python train.py --num_hidden_layers=9 --router_noise=0.1 --norm="rmsnorm" --init="normal" --lr_mult_o=1.5 --warmup_steps=69
Below are experts of layer 5 (counted from 0) of a mixture-of-experts language model. Rows are named router (the router's row for the expert) and show model dimensions 384-447. Each number is 128 + 24 x the weight over its row's rms, rounded and kept within 0 to 255. Numbers have three digits each.
After each expert's rows: "comes after" lists some tokens at least twice as common just before its tokens as in all text; "gets" lists some tokens that make up at least twice as much of what it gets as of all text. This comes from a sample of Wikipedia text that the model never trained on. Tokens count by the router's weight.

# expert 45
router:173129152131125109158100122128100166090081117130129157131128113156122161137084153100142103107118121098160142133120123126122091103107125133143133128111137135141144092175098132133146120126152102
comes after: " a", " an", " is", " as", " A", "0"
gets: " a", " |", " an", " A", " |\n", ")\n"

# expert 8
router:149216139097106165126143113115158164139113130127166120102125156145103122116099112106161138129088110111164162105098100133157157135116167111141133146126189107120090142129117133107091113108062139
comes after: "201", "200", "199", "202", "198", "197"
gets: " (", " \"", "0", "8", "6", "4"

# expert 1
router:148121137151108124163114098114076148118124121133147104146174133144150118133138123137137126119094173128053114127135115146109090147151168111128191112097144141120089105130132133149124101154133122
comes after: " |", " a", " and", ";", ",", " an"
gets: " ", " —", "200", " public", " There", " water"

# expert 79
router:104119180110148093148082094081151130100116110103117133128140116151132128132135108180147124142041165127139172096117127140147105082129154126125166124095129114145123153150104134132080099126127133
comes after: " ", " (", "–", "1", "2", "3"
gets: "201", "200", "202", "199", "–", "198"

# expert 75
router:084128139130132155141102127058109179135104087123141136114112111155118112144108157113147104103118108130123142118142121139131079124104123131112144150072120137136138117159101145110117082148171129
comes after: " a", " an", " A", "'s", " his", "A"
gets: "–", "201", "202", "200", "-", "199"

# expert 68
router:102134159094123114124164154123140114127154098113165132118139145149102149140136089100121140135112129147128133133117109129117145118109159060086126134078101134111148106125103124104091128106107173
comes after: " of", " in", ".\n\n", ".", " to", " for"
gets: " the", " The", "'s", " his", "==", "The"

# expert 59
router:135129178089124091186112147113128096106161118172152136105173129149144119141089140093136144120095145108140175139117144115131127116128107114123142139097144113101107044135096134132127125134111093
comes after: " the", " of", " in", " at", " on", " to"
gets: " the", " a", " this", " his", " National", " same"

# expert 60
router:135165119105128120155147119117100131105126121125158127110122120123131128190152146166162155115112104118152126102127118125133106159133105114097157143119180141122135130145114149120128156136110186
comes after: " |\n", "\n", ")\n", ".\n", " University", " such"
gets: " of", "|", "-", " for", " to", " de"

# expert 34
router:115108126135116073155102165110136112105135102131136147076174136141126127116146155139122129108122136142121150140107106125124116141119102127061125119108112124105131110156156142098118157145103135
comes after: " |\n", " the", " his", " of", " in", " their"
gets: "|", " |", " his", " their", " her", " this"

# expert 6
router:112133152136089133143112172118069088109156130077096103113131154151137151183144108142089121113087161171132143126110154135116067148116090097121129149101151165121089117134147111148103143121127151
comes after: ",", "|", " in", ":", ".", "\n"
gets: " ", " it", "-", " It", " which", " He"

# expert 63
router:152130118157097143139117112141140160121111140085150099147120157158101127119143119180105143107102125151167188122132138136186102151129127096106166143149164133119135145145138124114058163104124167
comes after: " |", "|", ",", ";", " in", ":"
gets: " ", "–", " Pseud", " Children", "   "

# expert 66
router:138177116133088133164094127105132135127096116179186116142145099137133166153157126142126112113093132118140140121117138115164111188135086105097175118120159126108110136144137122140120161111151167
comes after: " to", " and", ",", " who", " he", " He"
gets: " for", " with", " of", " to", "ing", " after"

# expert 5
router:157194115093088093169112122150053136161123113127143138133151124129160121092137127131149078122146147143134154120147121102115143108118136143140116101079171128115160116155140147144064127099090110
comes after: " ", " (", ".\n\n", "201", "199", "198"
gets: " in", "1", " on", "4", "2", "6"

# expert 50
router:136181144145055124137138117090144126117144129096170104158170131129092145116092129127124094109149145115093111140123166128111119141104106112111114125102131117110095127193146119093138138113128158
comes after: " |", " to", " /", ";", " up", " out"
gets: " to", " ", " at", " from", " on", " into"

# expert 7
router:148134124140125144182107141138141102115129104125117136116173115136101214116135166141123119108107127147156150139068082122126117127130144126147133086129095100103132157160109140119091179120112155
comes after: ",", ".", "%", " which", " that", " he"
gets: " he", " |", " had", " has", " He", " also"

# expert 19
router:116127149106143114139125196110143093129088110102167153124101145128148170150102139105128133113068117162119154118150133151133152131087072106074151141115147126133155117152108117126140144123113096
comes after: " his", "'s", " her", " their", " its", " as"
gets: " a", " his", "'s", " an", " her", " their"

# expert 72
router:128102197109122099139151167120091165115146121108160124122127143153115149128114079155111132105094126117145166147101118132144107103100156085138122117081141130111123119139116113132065115140080160
comes after: " |", " of", " in", " to", ".", " for"
gets: " the", " ", " The", "The", "the", " Goals"

# expert 48
router:124117134157096125154120147098136115100111114070159118106111098142105167115156158115141052092108127176155179115129064101167101109091121103123133143092164182124107118137121080138115172126117092
comes after: "\n", ")", ")\n", "\"", "0", ";\n"
gets: " |", "-", ";", " and", "\n", " –"

# expert 33
router:153140106137132125111144137155131102124147124108127139111090149120082133139093072126121118116115162171110134109104131133157157091121113161110066143150134175110141121159124149116150175171096106
comes after: "\n", ")", ".", ".\n", ")\n", ".\n\n"
gets: " |", ".", ":", "-", ";", " –"

# expert 51
router:152152112124056123150129146106143126108118119138162113131099111141148162117125121145133137107146124105155117121118152125128096111124121110119103112097146127112148147168126122140120130097148141
comes after: " to", " he", " would", " also", " who", " He"
gets: " to", " for", " with", " that", "ing", " be"

# expert 62
router:126133091121126083128120143135126091129183128125132115119095146129091145125123170133098166138143140121133149069155138116113149179143131126123138141116135151112121128150122147155103126144073140
comes after: "|", "201", "200", "202", "199", "0"
gets: " |", " ", "5", "0", "1", "6"

# expert 35
router:189123103137089091165125146120124132094120097196170144121113119147097129157119115117083109143141108168106127122099101164150145132120152136149167140112108123085122160136119162138112118119130153
comes after: "–", " the", " ", "201", "-", " first"
gets: "3", "2", "1", "0", " first", "5"

# expert 17
router:145153128095120106141137118155157154123111120102152123104118091156134142150157113175130091111081146133085145122112115143162112154111138092110124153141114154113099124175165158133090121149075114
comes after: " (", " \"", ",", ".", ".\n\n", ":"
gets: " a", " A", " D", " P", " N", " K"

# expert 61
router:116111127102125110144101166131081142129121109125122111113160164121132155121135146095107157104132141151121140099115117124135102087147138123157101116149106129102098102084096148152136142126108170
comes after: "201", "200", "202", "199", " in", "198"
gets: "4", "9", "3", "8", "7", "2"

# expert 18
router:087137097151117123144099163126130139114125137109148144095123107150100146136151099124103101138140115152118146155165118125122103137082125083148143181089140196125144139154147120107114116142101119
comes after: "\n", "-", ".\n\n", "==", "\n\n", ")\n"
gets: "-", " |", "==", "\n", "\n\n", "==="

# expert 64
router:146110135128135120137115114134123144124087136146138135140083141137107140148122129108126144125138108200140148142132167122124144088091119114143129108148130155151095119127143104151136160096062127
comes after: "-", ":", "°", "′", ".", "201"
gets: ":", "\n", "2", "3", "0", "4"

# expert 42
router:146165155142146151154137132095101170121110119146114121130140132138093102131160127156129121117121088171162117143100110117124140129133150104139102139120175111141147128192107118177077179126127151
comes after: " was", " is", " as", " are", " were", " It"
gets: " was", " is", " were", " are", " be", " as"

# expert 29
router:189159128128135096122122119121138138108132157100159126126109136102132135137157087127091121117119142143123158099132125119168177144080081087101131148145133154130145126152113127144098124130113114
comes after: "\n", " |\n", ")\n", ".\n", "1", "2"
gets: " |", "-", " by", ",", ":", " with"

# expert 0
router:127164112151087133161121106136122176137164129123174137096097144169119086131126129123150127097084143165167157113096075138146157125123154110120197124086199117103120130141122121115092106128094112
comes after: " |", "|", " in", ";", ":", " In"
gets: " ", " (", "(", " Born", " $", " ["

# expert 49
router:134136128112133156149132118151080166098112132155144131168099162132119117152108156100107141113116127171151155130131125141130128085125165130114115188122131120135126149154091113180089172149137140
comes after: " was", " is", " as", " a", " be", " were"
gets: " a", " |", "0", " an", " known", " first"

# expert 32
router:152145117123121141167138125103136200119139105103174117159094144151133173105126114105094119112120087132158134116122099120118089120125113132103136144140182097138165124168088120189119156092153107
comes after: " was", " he", " and", " He", " were", " is"
gets: " was", "ed", "–", " to", " released", " used"

# expert 47
router:169138154091121106121104144113156103116137109191140130095108124122089128158119137128129098117097080134112152130140118138172097140096146121156156150094129105137112122120115158127111101143137128
comes after: " the", " The", "The", " first", "th", " most"
gets: ")", "\"", "%", "}", "th", " first"

# expert 31
router:136139157092124111155141145154105179133120135094184129096159142151101108116136105122088148150123130112136137128058102101108125124098167097110109101074143121115121069137136169140109119142106171
comes after: " |\n", " of", " in", " at", " to", "."
gets: " the", "|", " The", "The", ":", "="

# expert 37
router:169152152070169103132118141144150128075080133138140105106105120132121157114121158146127113111102101170126121105107070121124103046085113118125159162088159164149148107133124103153084117149114130
comes after: " the", " ", " The", "The", "\n", ")\n"
gets: " |", "-", "199", "0", "200", "1"

# expert 3
router:137152113108134121151125138121118101125114138097138140112165150151149160137137089116144114126141155140173170121128104104145086130093106102090095069072152127127109106155087105115105114114100078
comes after: " ", " on", " in", " (", "–", " October"
gets: ":", " ", "201", "200", "199", "202"